python train.py --hidden_size=224 --n_experts=16 --d_expert=128 --d_shared_expert=0 --routed_scale=2.0 --init_std_router=0.0283 --vocab_size=2048 --beta1=0.95 --max_grad_norm=2.0 --batch_tokens=[131072, 262144, 524288, 1048576] --max_seq_len=2048 --train_tokens=884100000 --max_steps=1886 --dataset="wikipedia_en"
Below are experts of layer 5 (counted from 0) of a mixture-of-experts language model. Rows are named router (the router's row for the expert), up (a neuron's input weights, with its number), down (a neuron's output weights, with its number) and show model dimensions 0-223. Each number is 500 + 40 x the weight over its row's rms, rounded and kept within 0 to 999. Numbers have three digits each.
Before each expert's rows: "comes after" lists some tokens at least twice as common just before its tokens as in all text; "comes before" lists some tokens at least twice as common just after its tokens as in all text. This comes from a sample of Wikipedia text that the model never trained on. Tokens count by the router's weight.

# expert 8
comes after: "\n", " |", ".", "==", " (", "==="
comes before: "|", "\n", "-", "==", "The", "==="
router:514517498482483433548461537494501513514449497525501471519466520610525493459505465445520480519519464578498512490425482444518529468536524529492431467540447444508493460535492532455405523471559445525580587435565440509457526566525553521495482447515488499533476516478483481422569541514464518582481496450512549481503467502488551495527465479491446522535503483461434481453538434498545460490504510419452466589471550567503454522477532479456534471497542471473489558557470482518518473515417478536511476530548512536374548477508507472464496486492480545517481513461523514487506453517541563508509506489515446414477569494467531427515523565464573436481575513531572445486458405489505527483492
up6:501505422534516493414598498501597414463515550458487516543487461477455438442456499460521480464446475506556539551517530477482460512442465450496489488468544489463470497516515539506526461434548481440553527460557429520488476506459501508420516508463413526479476519545485483510527505475510519466507495486513459564475539438420494567472496476501469493463517470518477477446455448497512555477540462532440531514540520519539432497509487534542468533475484476469460532604553528517498493521463501508481509548438559438486523540584459469499499485489504499510460449560505465601487531504513534515505544563546547484536523414531413408559512483470480491599424456493446469527528511548499554496424
down6:454497457477460470529557481495456585564553486536529475517510546480459585453577512498462468471543533579488415563516533521459484494506498541489483520478447503569492486489562489534478573423528519520535489485456493472428451386512540490506547507536496526461469583521510509406462464581462472529441503523493482500514552543487452559502545525421540450568478511501539495558545514440611500447490481541542452463513471443512505479450479448509511437512519510498552476510495491473538508513464528504487521498451528522522505502507504482511525507486469494500495444483497504420553541450495451582504473491512475537527464513522566482608510505529522494479511529459474481537461405462622551566549
up7:468514554523469526514544505499511545532502542569544543480434495477468464488479516514519556531439497488457568436524459493474430493452430498563429484451504513549542489452514568455555479496542465490501482489500493432563544528495487465463464513460520571483482488498489472519477562553443510458495447388459554554473472513507507497576512467495535454404470542549491528467564575468463478504489545494545496535507576515460482514423527499490471477550532445548486503513505495522467588604560555519534462535512498498562507546574459525454461459487515553504498475607465521500538542489455446470563570494557545580542459496490475438466481560527506536473463503535457442548544491534498502554471
down7:499406507432577462482526498488470481515532548475482501526553518513556555484433470520486524459479486533498546467403474532491510566490472521521518499495496479493528432535542532381494453540597510495510463501464570558499560577446610536553528486592452470491439392464448500490507487475462524535469470509470507543537504510526560426452498465486515514561460437520563460477526520415457496488469488451484509465458515549556508457525501491519543565521458487494508468533553539445508535492478515501500570514495540583535558473491520509486516562458529491492504499491457516531519548454492410459566572482549448506540436564504488489473488520478543534494505545473480572486482452527416488529493
up8:490536504474525529408538523517545496464530503450473541542473484509450478489522486502471492475479440492465507488508563508499490533448559467476472427483549491489438451489485504495437485448558516495550539391488419518503566458548565492516465474472433482426459509467468501440471407475480456523552510456486507552505511539526469508579491498434465532531516461520574485456550517446494494515455441528494548460576491442566482442398507508483554518530546510477596504552524484522449570588578559517466502530501515459456566525484473520499497449558486517459448541514491489491445532486528519485430557511430480417512555475509566533456465528492485518478564518461518457523578517483478558443478
down8:464468543490461450521548441452488558450466554523443501504504506437528504548534462520499495546535526503548503493493481496535484461478510500533469418489511484492417502508493503559425511546430551488537445540492469513446481486512517414516469565463426528462469474449505564472479444524502520444505462592460527499517534444497546541487451487454479490560497570506525560537472538471492460412500498489467469510547478491531494429547578544506421503471590501447477445477446514467519481561446462502498492563458509498559460435569491500567552478548566516510534433461542449566566571572535514598533483465534478466513430464475487516503466464483476529499490433523494489466547532511567571489511
up9:507485504456454501513550470521507447489491491510535526528473531464492458552512503512538543468602449544483444508497542458477520517526436498472538508538520518561471443422545511556498562479501436512492467464508461425428536487521490480397477477503672476526466531494501473568465497542518440466549496470522474427446570535490486490448510485484484580517497612462506566456490514466432539498515614539454453493505487509545510545489529471472447459474426495533421490496416471520566471442478509505498513497537556538498444426479548536537500488466478544552493477503496474544449514485506491536488476515573517529440507482484512590483544482440418455499527509532504481542467467515515505541508
down9:432471489506544549534459503469494672484441490489502472457533529478432507470496490490529463509446489460463506549511558490526578526552472482472531491513520523526537460532439475505484478521439498519539516486458534423564480478546537459516479470524459477485503504517572513424466525487467471556516493388479507466464482486540452431575489465471463504494467466495535521489537461564537473532468510537517522427445424516518551537438507493508545503525426422553503502536449458561514510568536490484510494562515480484517501504549431454547572576510472499462524450434499600496516483464507433461547475562489490527556489561500452454492446580490507533400483500561508529479480505499496559535519
up10:458476490488508542535527540419533505427556476485489596537554492469528528420504458519500561463492443490495465500521460472514467511487445501558534477512451540603432501489579538482511467495466497564510447473488466511438526551472480511539424502464521479476489470506576457541468610529518426491452473483506494488427491487528447474471513445506524501506567483561471492544526547505490504562539577450575483563529521505495500493427512489588476499476486497586518527577539442540453541481516477519501523503503478556575548502501413491514528499531477549521473406487469519548503500525406424453451550532509546489549490412404530475494504474536474481540442482458485497501515488501494522554467
down10:465484530450502482517489546519521595465472544514488405452507498550532518529440488467525465462430484508448484419533536533563562537520516469453503504537538440466460445495502497470497540524451503503466512500521549564449477532414613444466493486536538499570435485527570493458519564441468492504447526544483507484500526459523508472536499506548412490492481490434462567523488473541462497513562479528526481472545504490559502423519412492556555484499465461440440509576507452488534596522458548448534494488471447482506589518484496454497517484490581576493520530578522462497514421488415498476519464446518566485485447536541485523476441463528457515498536518515526579450505510526504505474456
up11:466479491485448506465552496456499407451476557522488534465534527512551478525529512513521447415473518525454495577462475539523488491473515485489419528534529497474506534471571431512531526558509508471533467403464483502480552479459515479495460518507482594416479471441519591516478461495539535526501444444394476493512468462442519496549508507501466549577594440548557500450442508536450447511549507561464503474516460502507454481508529522541510563429428526514512522565535509555455472507500469470485497556552512527546464476448533465575495475586493512539473542452542464509438562507493472533579488470496515581477493532467501497402542487494430498526494463507527505550486526607483470498510
down11:602543459488479491432518323532542500506496461436527548498522483448489509506483533469515444468610453477519473503492510493539498454532514521500492516516499550488486511502513508524479499498445514486523470505553491548479519483525459476485480451432504580516570499457538536468516510530479411533478424484401510542533503468440486499459524537513503527417455516425502535528482465452501427468541494481544449466534465509449481424476524536495491525429537507540452515419434549452501482530493499517444512538536488520474595496472563455481430465490493452450405520503500529470502487483547529453457492588542493487418493524510565497540539506463591496470472435515478494446444488507521510446500
up12:530545513530574562485559481497492402492424564532547511483515505494518539576563592575516444482507494440499507558491508456449474506530460510575577441537512488510461502501557464544520498471511453532551505466546449502524545541438524487507537574560475552468473463476615505439525476512485538465511456571455489533491516482537475509470457489548439499516508499547487516474446532538499469502507523463437533537532554476521497523484533491450571520471453580482468509507484512500587559510444447531448480613604535554562478459466540482531476491455440550534471461550516472508409509475476535525458521494487447532495477528529510496478520504435497509611483498486494534513520549519462459511511
down12:510497486492554523519549421515414581507520492516425599523519512502434502531526529538480523497564490479509589491435492503499434530460516487550463423501451509515454506483524517528477579524512529489506507478405498553504477488504546454465535531513479556439512517469510451514479531535517556530543535487498547550502492472542529475460468547377489510484572509466471487512491455519490456504528444536492490527457556418511487498454535530490461486553535422447470576516455514534531522518487497463487524520472515474456481466400545505545575487599513556549530426530524442439444516491622495566540517541486522483455498443451562449507476456469532529483540509486468443485478455546515463520565
up13:499532483524492568461483526460546479425523512509459469535521470543536490468504525565474546446479485500506478435449488454559503533407549544466536465527604487507492486474513495468526547538517522487477516464477463510593567527528479480575422505441426453516463482526476486493493527520449517508495469520405495559513490554478510539472512514478504474442526411541516489509524494434553521533484604490448496490545508453548514447497492457434506516590506499516598518542576473457532577491526484499481468506464467491487495549475510611497496498450495504548532502479482459469541468484499414487439449578522569521551496475494455528400554453427503488528495458468552588552557462498499531519501
down13:560456529495481441505554497559460499509495477500563545483534498555490525512492507437517494505505503409550472446522555490500469520481450512513485535445496484463549476468516572614446539499535468398516414522627469458542506498488421508449460534515515535446518569544551521480492462481510494442469515485463474438482463522494545516435504493453480531425487496442491467562453553473516453506445462493474469507462499435465499465450535493534530471473501515518455438508491543536555571556463467477523490488566468483523552495500452551571495427500457454562521556520525552593492547618524523516539470506446470491536446527506525484525486456470527518541519503571451520552508498539427539458475
up14:511528497440495521388510516492574523457485488487457504510524493493496451547477532499427556491471499529420463533489521493512469509477524516458519484502519512500392503474501502444500505531490469418492567488498500482505538447505510475505487567452520501454512441485445495514462467507533489484452545465448516478532556518506515472486516532511461434477472557603536549413492578435425466526463525466448487542434483438526508517465569481529510561495562409591433470553510535432567568522540528568563480500579471429549515434560524475527436445542489446492498550428491493535432518497547496472460523514496523478450412486518483433514550525504507496490465525497468463555546541551459497541478
down14:567502485537490475486495496498491496488505563564516454553499428451480443522457517588514455482497487518501503544473486436493459500503485504531423510483553544542394491516575527540485528510478481521602484509485489478466553463518465519527454531553473514465488482375488503512480459431497415462525541538507511468544490490493470517478453497480539478593524464529573545516523511542512520559478520497386492505486574369504456451520501522489469499499429560481589390529578514463489532558528473537518486520532544521482523538508474495598495438538520537481569468442568450481458554514475530409506550475498491511541541520527427512530509566479512488524479500540504518474507467524473493531522

# expert 0
comes after: "\n", ")", " 0", " 1", "\"", "'"
comes before: " ", "\n", " 0", " 1", " 19", " 2"
router:514523502537476440515470499517545442500524501512520550526503505464428553463463496530431438480515441466464526552571515568443477494512476463506464553530501483496510548484576467500483583459569453434526471451428495444578512526452532477502478483476426561578556505473504496494495454489571472412454477506418469543390492518537449501522521509416485456470503471528531512484538532545551503518528484571518494512550532573535485529507436566593531548524496482487521425500486540525502448489461493468448458491428470510495546554528479578506457474461464472468553535496457582473536524487514476511436559488546535499436481483503553473432549467559502502477483509562515494526477408537515519480460
up37:442542534470451481464552540511491463488558477526443526537419511460497424480494523457533436430529517589572443515540458456502521522539521507521525505581406546536531478583505465498462471474510472480473497494490489545474458547500477443468522494448521602502500418527424507581474494469489474512478465481519536606530480503497561533494512513501515518526565584530498564532504456495575464521510508516487440517490555498472488487513519485554478523526537515493519484521542440481479527503475426455423513518473506421536470478537475582551538569444529472542445509485507492477458508528530513466447484493552536458510508508566552494456471458457446494482488433416447440551446500484435564466421
down37:484511551443530516496532424507536579553494480513505536425610476505435507528528487534489570548547461456526578472488473480555512482448434496548555481444486519503504490496515520525503516508486476483509515482531453500530481497569556431511506498513517497476432436511506484625491593472485511464540477526528490474433439484535520515510444496525506484563517410510516472526583564461456471484513478468493516496540482512523471446455432488527485431484531462537482470494503485480510551577478500549521517412490487482540427417549506500521532512520565504463465471522550479559474526519499506565549423535497489513467454542400488461545514498451451505540439581478591425496524462539504590482524
up38:481487506472533436423543513567487523453562492437464539541451510563444496554471575474450458528533507519495580450494484480517461464480443430536474541473509454552444479423440473511541494539495504454490508541494426508491510468511501500381483491412543542530495516469456553503425466509493504486504485485559559537510493472439495513486529583442444533510465523481513442521531518521543467434448510514500554495459466422534501515494497533558503510458520456485512510498518522515519564493575583591481468503503501494426491521485506531566381462538526477495509447470506478524490498527460494503418491465503512513472423525444477423460494552555470444528531525398451563522467458455454485488528
down38:445490480467472491563428477539511495537498491538452438495500503433425473498493475500512473450490486449479473483457409430485478517489478487481522430476519536540559489507497490581545522586513544514491525498507464545511521514422532474473539486400479451472486497509518485534574501551473591486530480489496516449506518518495490515439465446504514536579492464515558583475506491504546591438497532495565556431558556555548517507477409479438529463457549505522527468519599467524480504436457587525475558552526495468453478439504526465566494463488436456526465500486498494545559525440487503464541494522435528471497530540400420465537534447400511487477496531522461479484485470481543473482485
up39:543458517495451513508502486450518583506475483498447532471530562521545457481439434515523408521462524521524533490494502528528478454488484445563537537515539490506548477468453447498450497470486502546484518496486507503546399528525541408419532565438533494571549532513487489517586489468467476522467520527422494568475549460513546479511475494505438454542569453455509490485477484465534527472494497418423523507517503483465473434545520506539480466504512561539526526559561530524562513467495491495533504448562431436489569505526553507536427498494487580559568515487436541561518477549537500419497504496441471489467557515500470576495458471481509406485511537472500553509557461548510574558414
down39:504537488479484464490523441539444417451472467580449523531523492428480520492573529497507484466549541514508499450572531553516459559455457531535497453540497564536381531531498550476463474500511509455500432533534480486503491567489509510484488431559527422525582444492511479488499512500560463573501472516506490496508510453477507527515507488565500534560451445503509449507544387450540514485507457487556484562437508517542537428453485527518540447611530517488499562578529499462528547504434517497457436539454557500497422527546504490469510451459497537589441563479508495510482497492475555529475548513538488551517518471507562458507527535506491522455500514417515419471561558505513502520429
up40:502486530483465463536538522463466482473511518437472538482536577468569505574458530514575474461509488528521537533510484428512527512490464440480482482541544438511528475491471469568490512512467584522407530504479453573504486491388489476549569464493489499474430475500532537541460469530498560468582499507555476509471535521510512591542512472508484524543451519520497559536555518544468547552533504504488515505476508491577528481433496573494418508514454453603518526515489523493551499531526459496543491548451545483476524491468436575508452498462522487455530503562511422523461523518478493546499464482498476533523496568399430516471506450482455391619483502504527524476493438464494523445420
down40:482487509495437501527502506562475487530520554515474508511487531460433472519572497490480402437526524485470423444573518573535534505504436457468555539499484424517508537514537476514506476505485433503500548455492494502421471457499474542421501521468492505574485517482475543458395508446423600490548544491534490450494477542535465446520503418476534520471435456431495464526512510478520514498477470475509482512485562567501444492543474472540465497485445503534593517465454512440490479504481544486457507467494520499547511558511513520518531459456511443463485534507556450394509572462512563486420594485473499474504469568453514541492544465439448548607467475454488525497436560481476486539463
up41:506546431453517466436501480520542505481462551506475459507496490521484466502431455493464531539495420495462568492450511573502505524407549573504501560512484456538511459424551427526463462465442551488510549554546506461511549583488496476513487532509418452535529519449420563430489454545511468487540485556462578560413501450395454461577483554438490484470526489514512557501520473504516555517523477522525530426601487480513461528473556546587482529514517406459510467493470486433490529502450519481465514465553549517498558482471496511502414522456498488483534494536541442489496507536522423453453503446457499471473433517476471487457530558524474481479487470462479500514480451537494471491487
down41:435535503474519525537488451525449573547535516482484465473547524541534496526548489529544563507576501520491508541473489507551454529469497546526365484500526556514507487535539499589492518553485485487570516515563426471502485526455575423474505501557503564492529556502492432481528517534451518412551546555515462495511472455522533489497508513508504597555522540455431591521460436538455509465551520499514494528559519516471532605440493446518440465493494462511536524560399440472494519490484499483471527468420474466471500519527491480571505449541558497527527514477503458568519562566535442534484485529531499471491577524492501464482500396484488529559508490512446472492453470504536556505562
up42:493477493493480475440502484549491517486514552551457483558429469557378448511473518494519430496551460507481536464504470508488484464507462478473471505541496441430465490532569469566429521521554487500562499506506474526476443514509550521477521588421478521463487527538529461489395439500508535522583514469557481586545498424518542536455510500447459524535537469560518494464494491496606423467558523471464546526567528463478502469449496452553428530525525474507494519507535464534468556515529458543459502533418589463429490466482503514522443519531488539477535434509552543526515480458454481491427516476437518419534460547533454515449483542501505513527443571508458550497525502478528461547542
down42:527493504507528466529464503571507505508530436515551513398527512495431451452499488532479494528530484471501487476535483473477462571452541532484546561500497547543564440537490475546443488541454467486428514526577514504496476524521494475471495485445496544481484544464502515534596507481548449508529478477568499441441487557457534526433565434547518479565495531502510534490447552453520467543558489528526511468533528420561422480520533491409469379536502462471515503510452496467457418492551536497415515551451475441451547514484515489522479445548475491472489460498498502503559595487457523503476556595456440478491394452563472441490485481460478485542476468476488508541439508483558534475488
up43:500451480459491584465487523481540482488510568500483506502553476533515507601505482499484512486468559456483523456569499564517524533506448406513407553527541489526498487530490459480521493455413477605607491403469490500442487537520498468502476546512520448529543460548526504526405487494478502516470507493485479510562497408505518511505506416511437549550546434499472499447514523442461467484458462463464475476504501514444546509482492509506520483587411543491577508499506522479514497550485455500426515564462481531538508506506478474525573498476541563504449438485529474461474555451422542479459454520453529483485532470429429459477461469521521411483516487495488572496583542474495483421511
down43:545550544480625514483477465420536522531484556484527485560537500518475552495440492481510491564536524505486470512515503533452532457567468539509487550498425441497507519482511512461527559437464543515481511480476474498515462417461462514522500423516478496541595454512478485555492523546459485499516502491443559470471501472497500516490517497639577492491462519448470515425549527504492469523478519456516467501522431429479476403498517494466477546520511504498467457531517491519561554535552496541530486500587504472531588521541527473384493565565540521489489507498448470445461587526521545449531506572538527536481479590486501439433459584509525487515488459475512477534485528516580469557490
up44:437479450518522509482522534495508554526482529532487561471484467483441488495557509504570533575519525523539517475534557561476487484423486479497536517555456489535551544492452516491437544443449407548524498534503491536493507541525498490578470567494481476499541453498471435463460602503430525513538497466489462578508523480451485521513499476536510466523510470511494518456515454438498515450564463519518489559552479485547531517532466445518483541559558465546511521495479440471471560521501482498474508553458593475492452536476411546491512514477519510542489536537511468505473535533393502427512529547415532439446519509531388437453518552449556519533493543489488534607517400486473456505423
down44:597540492497399436511507538528453490493560425463477498544544584431483507536470492532514518499449519536588569456512532476534451417541457477539497505460397519510491496472480509547466514459436492503468521490529431443444462522542463486477506492517423455448462475576507472383532501452471501525488505469461510531506474483538484498494458522488462516535516467403524576494518531497496531485544480517515518485545451489379582591513523511530524537457506487514454565473437547550508549558522488554486540488428503474462533465537505535555471510541528479536497507469537482496464521487533513535469567401501556513525521496558504515486564488563437562502508498548473462523519497454526526501545
up45:503570529455482497455617526558562491489489447457469519451506439517523485486525584478469563482574538465485492516550484513520439446477507568511459492510510483508596486501541461498509518453493445504491555492462508533492483496514497407473516496523498475552444457493468510443384449538532489487474499488451502521471496532538499486616495447546468461495534540481486501499590465456521525524557557457464502543524548465432543491480462512471504501517485493532404485543446624499566472554490514468514481482525443526521566553573491513419486516488478463467512535466479486477467484482493441548515494539563452472503503472587470529498614485530565527541457540535504422564491524531471508495512
down45:507456513502593492488490487530492570452541449483452531426495522531474521516473525532524493593521461550473477505466517462537492502454532544526446546504482485560468483470479491589544500537504470462449555455570536493517518484469519489562580487511453567494502511432495451521542513527439537453544550489523536492532503523474483563522437498403504506498468521468503488505520541482450458461478519550510496515534545439512516492428571504503565554389545470504526487561527460590589521543583499526495503452476573492529530432467484528551498534536586498477406463544540543628539510475506479490531464494473478510495496524476539462512447547538476465514479505435524508501530420454502576447481

# expert 6
comes after: " |", " S", " M", " P", " U", "|"
comes before: " |", "A", "al", ";", "R", "S"
router:497554436511567567491502478530525504538482448506516574544457484423507512452527568569518425527447447458431547514524541538473473445580499412575546499425551522510519505520558537537433463538515486512552505445499561576521598475488561500429501484449488504540511510539529507515517521491494572528451569533482422511534440458527456505536505521517462497482572467509447519464515543459592536527544546437533538494529456505493537507519508498520437486501517463500550505556428498498457423541498520536541536470478462450536480576475480464458537480484545555517494549558533530534515469500494537512519458504467514515531497553559444546505502530548449452495418487442498571442536519486471512517538
up6:455553521475488509496501496455464501518485513511460496516520553586458521490537474500536493463481502542492489534551388426496445511505519495435452440446509582559469502487458520533539503537531479400541548484477466507525510531437488507483497495490448486462576443508433532531482585487488510457537504492495430531554521380434478591539543456476506477469541514517549548427504419446589458495503522438495501536490481393508503503433526555480527496452476515561526487492524545489498481455440513520496580526534532433508528564489484547456496478603483543536492504532524482556523495498503443503456547495542489508535474511447465531542543514422559472478528499573529551530525520426440489515496
down6:520602442566488480530540491481494528476526523490499514497485517482493551465600513438424530470548521470503449527510523502482443507548520522521527431525536481507496517544432520535418543480495435492505541476452508551465548500539474466511521524445509485518451507502494525495460479505560501515440472546525455486484514528544549472593541534502449403544501493475430481539465523532551462485475459483408547545469568489519441613480484507457494532525490472548546490477448447471540453505539478490483594450506480470465456532490484560476510460536493474543513523603433485482497459497504532451509554455451487465486478495508577491385420553520489451510577412504530443490546477532458489448446
up7:498521438496512552463530504494491500423543494577517475508536536467419489491504472487475558498526511594466476520582512538499532467501529507573483560484483449494476496498478498485470493526483546520516517566505455467564591490532490559494444445566545485540480471443442542568438484500486511458558546445496453526459553568470478538539503533493553573508506529524424541564491504444561446493590571494546508480478565453487463509454500487494444501496613517531479516546469532574464502538479499578526508506452511533520438468443439565469529470480503488490474499471568512548482442491521461496473456463575584502493448439477422521416569474495540538477512501443443465476453524514479526528498
down7:505478515531513495479427568421490561514487504504511478524547531482505517540534428544519553464554467467563566505529502467509484487466562519506546439433542434540447493477482465482440507501482485532441449489473468556574458467544463493489484490493486472547553428466510509448473456497474489543519514501478448518513504438550474424598439502524535494553524534517460448529525496536542554557539504481553516498473481553482453615497526473530512511475577485471406549513536443515558555570433506470587534525528557504444421515482519576552485507487531496494491509520473480479530443504535533560456512457552516462461516484504501455564428512569477473591486524510441488444507581542454502485454
up8:504595450522482494547473514474493516445487554529472584551533437580506498518499497546523598514527520525548484498531468531542444564505551551521523429524484488544470547512427487473511481525501452534502508489550532441484547502456512516452478454511550538510504472496532519500522485445515536513490453515536454546557490535515546465549532395532426493533401640512458569450554531574545485511502600508459490521551605467550514475530452517518479558461483488489530518475521592549484476483557458564502430530511498521419564488527455538514492484455501486471483556513484470484518536428513477482444433490495474470476523561543482474503537460481542473552538530490492525518534539447489512475458
down8:455524482468556506501529422497479503548474466511511522501509481490520516415514490531495491568533474448507543516497517453522546484472461424462493534568566460530567434497488506522477446529489534463525480507553503596515490503455445503481492513452512490495497466507476533525499505527522464496447546568542503522481522506574503502556543512573535485469545397493481529429515458491549494524508498537476463459509527469491502458487477494527478513432456471511498541503628532518543487584535459513541502465439462560495495576452426461494506372516500484490504483518557497454467547594469483510493523497524533601420485464622467566534518455424554485531489558467512465531543411513437545506529
up9:441520520487525535462499515503528503500472581415496572516506483424435441484547519524477512459535438478516490535456473513494447480536435492474536528512519460529383540531579558569529494520468514481492553529450428500514536525506586515502502471484520536513476522450461490526438449525537481490518510481545443564475471497489539581528509443481527529474487441509415483563564468459471433454510459483460500452540579422536479493528456561462510504513494516571445479539475499519499460525452546500514438573434547568542487517549489477489477400511559425491476457505522474568472503565497470463549520501440484494496499492447464453528487476476493425612499478478515495516505450578526492513439
down9:515545497497457496521461531557498490455522455501452542504488576428473559554570478451523514438540543487464467519525576600497485437478463465521486463494478514579479428544453408505568520456467522497439500502482485455510528508616499542503460501520466531469532484457500548422474519472488493510511531525456507498485495478437478458499582553518482484501564548486489557543530487517480510495519459502466499526463520495535505507516461557498493449491465530510506525438482579487536498510460570409417510517475541509473509480518527467579507426581491543537569542548375504507539479486514570510579487485504475432500475488432532420577479507495492565547502547528510426494523450496549535454468
up10:507575501472497499538567546464516504510536463490481551508560488490430486529539462454491527513521506427526499449535605481546580522521482489504497554521467446497458460452589549519491514519455523547472519489499541436518475473543458512520574444540489477525417496479499480505524522537493476491506491498540492562457473512490504437542506608548514488388474523524413510565540475520443503490530504376458511536604528491528492472526535441516497543420580468560552525461442536445506499498537460488453538474477522566441513487490576492488523444471494601522475552524476562437499510510487466494462518482510409493511443497515540493465484464493491456528536531412521517508497552523435518541494
down10:545560462517505465488476522479595500571528525487528457456488444554422523509485512526568564557478518482528559518510460506441491539488486466451472554476447516560592557490450542465524507506496577556527519462537513530465490493533469510536541510466504552559456416474495509477621511490553490490516487465550547544510437493500489488492529471503465569527506476531526502515493553501557477426530494481536467458496535583513533474514474518571471542541511468487496465469497467492533478476391509535565428495545385493479470513497404482626591482463565559481517507554491503456484476483499468444497459438479528478472502498410519438535548516589539486516510537516506515525465481488502515482493
up11:483506474465434547489572518475509457512545505531431523461500495535458515540510511515502494486518447466532529442482513521480489420526476428502512490512509483513473514479565510522504540510523472549533575509478409503518444520490486536509458500438504528510498426527451526531478446647541473421567520451562437588488462533487422503520514497455516518511592502498461421419514440480509523388579478591560469485469541491527549504487492568559522507522519483499515509407563556539495509530474525529468538490507504532518430534504458524501488473476612474521498487475534532532451498468439514540447545465574493533497473536484525501506495497480455469480455489478431576504424486462448517543470
down11:538545457516508478483502513469517555415519544551491495412439413546517434503545536444514454511510526566530460514580590474572542433530455436455489487431551490433500526415501437514529541524477457458461587488485510498532487464460480541549555442509609448534438557551508502458441458486480539466481504492548471486500517541584478522511478528527527530449407510506515483505521527419429495379494541518487435485464529460483470463520529504453482470480484492451460464520540478431453458506494497503503468526541481491475430485561533531505475493509527525477483525453419574508453525514467470507526504509532540489451497536494534473480577506556564501488499448492473517477512584509488500511499
up12:502484482516569436484506559486500491540516498558491573473489430580483429511513440551442482455485491589517479572480492480465500476518532497459432498478482492505517437525560482502491518398478506556498436471519491480497538417507531517509516524467549530501474555428435503566502480478484449505474491460518507392537602417524509492530490556543534550593489397538452436470482523458445469498490523466474524546513557470524445441455513487533489504504450469534431495549525512534484453540529513505525524502528472530559529475513610514525537511476539462433506491510606513506554495583452473521455522483516492479503486457551482451532530475505453502485525427519506512541524519588468566547479
down12:450530506440504431548465451477466552460477510563509551510514480527497425496542448522469530485550526528551501563490508461507519513472497469500468553490537518456531528498504521510575501491503482473488492498506498478517482484428495409518495457450449486518408504472460448488454554485504473463516495464520537555444495505512437481616491445519465532524544494439525513488509519516490512504517483499511474531533515387566423455508560563484443491478512436491529401540511505543574478535534498534396516526433501430456553510546475474478538524536376544494500440523499508502452519513461481525492445439508519432528482452471549493507435547469504519507453448449450448512601475568495598496561
up13:491534490494494553501521509472541605488581440403479482498594510478447431509441468526501482438609522550559472518505551539553553436526481474576473488561525489515494505484519423480502474498426496516490504522494554486527476467451512483497449543501521621481506491498452529542464489505577480506531533495573463566483515488517468417499494481549460452555527495528560457503540502477544499495567514500489509494504503521507540419509483529514494508512486451425528509549546479561476582528477423511521476541521515599505544489506492568542487414550506554403517492453501543547487485469414554442503510512472527446501494494443485432459485517527533479538562452455455498480488472520523517564495
down13:443477551488517523550494562455498472526463445473479504523537448559402509499518478479439536477519488510525453501463483576551560498507507521525574536470452435468472483463489535442531536524502496512478456495481482465525494497526516585446505484527510508392551544438414535450551531492507464488529505537471536492471512454515447505520499506442406503489599483540521506442490512478526473515520479449480501469505474430501524495541570537546536488476410464433465475602506543546461560555527522476472542459484541453445494432492468487473487466504532468525444446590546524527537475431587479467472554522499489517467435459551542449468430522444516491503554415512542465441534453480537553518519
up14:474481509480482472465501524482459564489579557517423496446450499516496456530521472490425497580553482553538440506479427398496436547469494564500518550471477526516507505528559522427484536557438480457443499500474501539496466503517480462478507500441471487483462466543481518462459459467505530500522488445520487573491532514516506481502517465505508523522602479453512536519545508555432504470491507547539522466487515477525483494424489537554499565481498487653420607526553485521500611541561537492529509490505533479502582486524519517450536509473573527480449470511497475512417558569511526480485502436508531462454535518527497478548585508489437485517468557495473562456519535481489512527396
down14:423555450416504507495458575485466514485453520472439480511453482504496518540503508457407535469514496540501480541478579453480502499545551470539483537509450552530496533524538584497534540478449423488506518528489518499556462527562494500535541493505461445538473545484476491529483499508500478424498562474538482501491487540479473466494543573459424528516534527490539452534547459435554510449572484457527458470416398507498495423501464499553538477461472528484498450426476486477493489563517491543467534523488548615470512543484479522409467469471513615484445453517475542494484398496488528503458503513508535507504499446497504467509494491550472515512561485475584570425530528430438430555497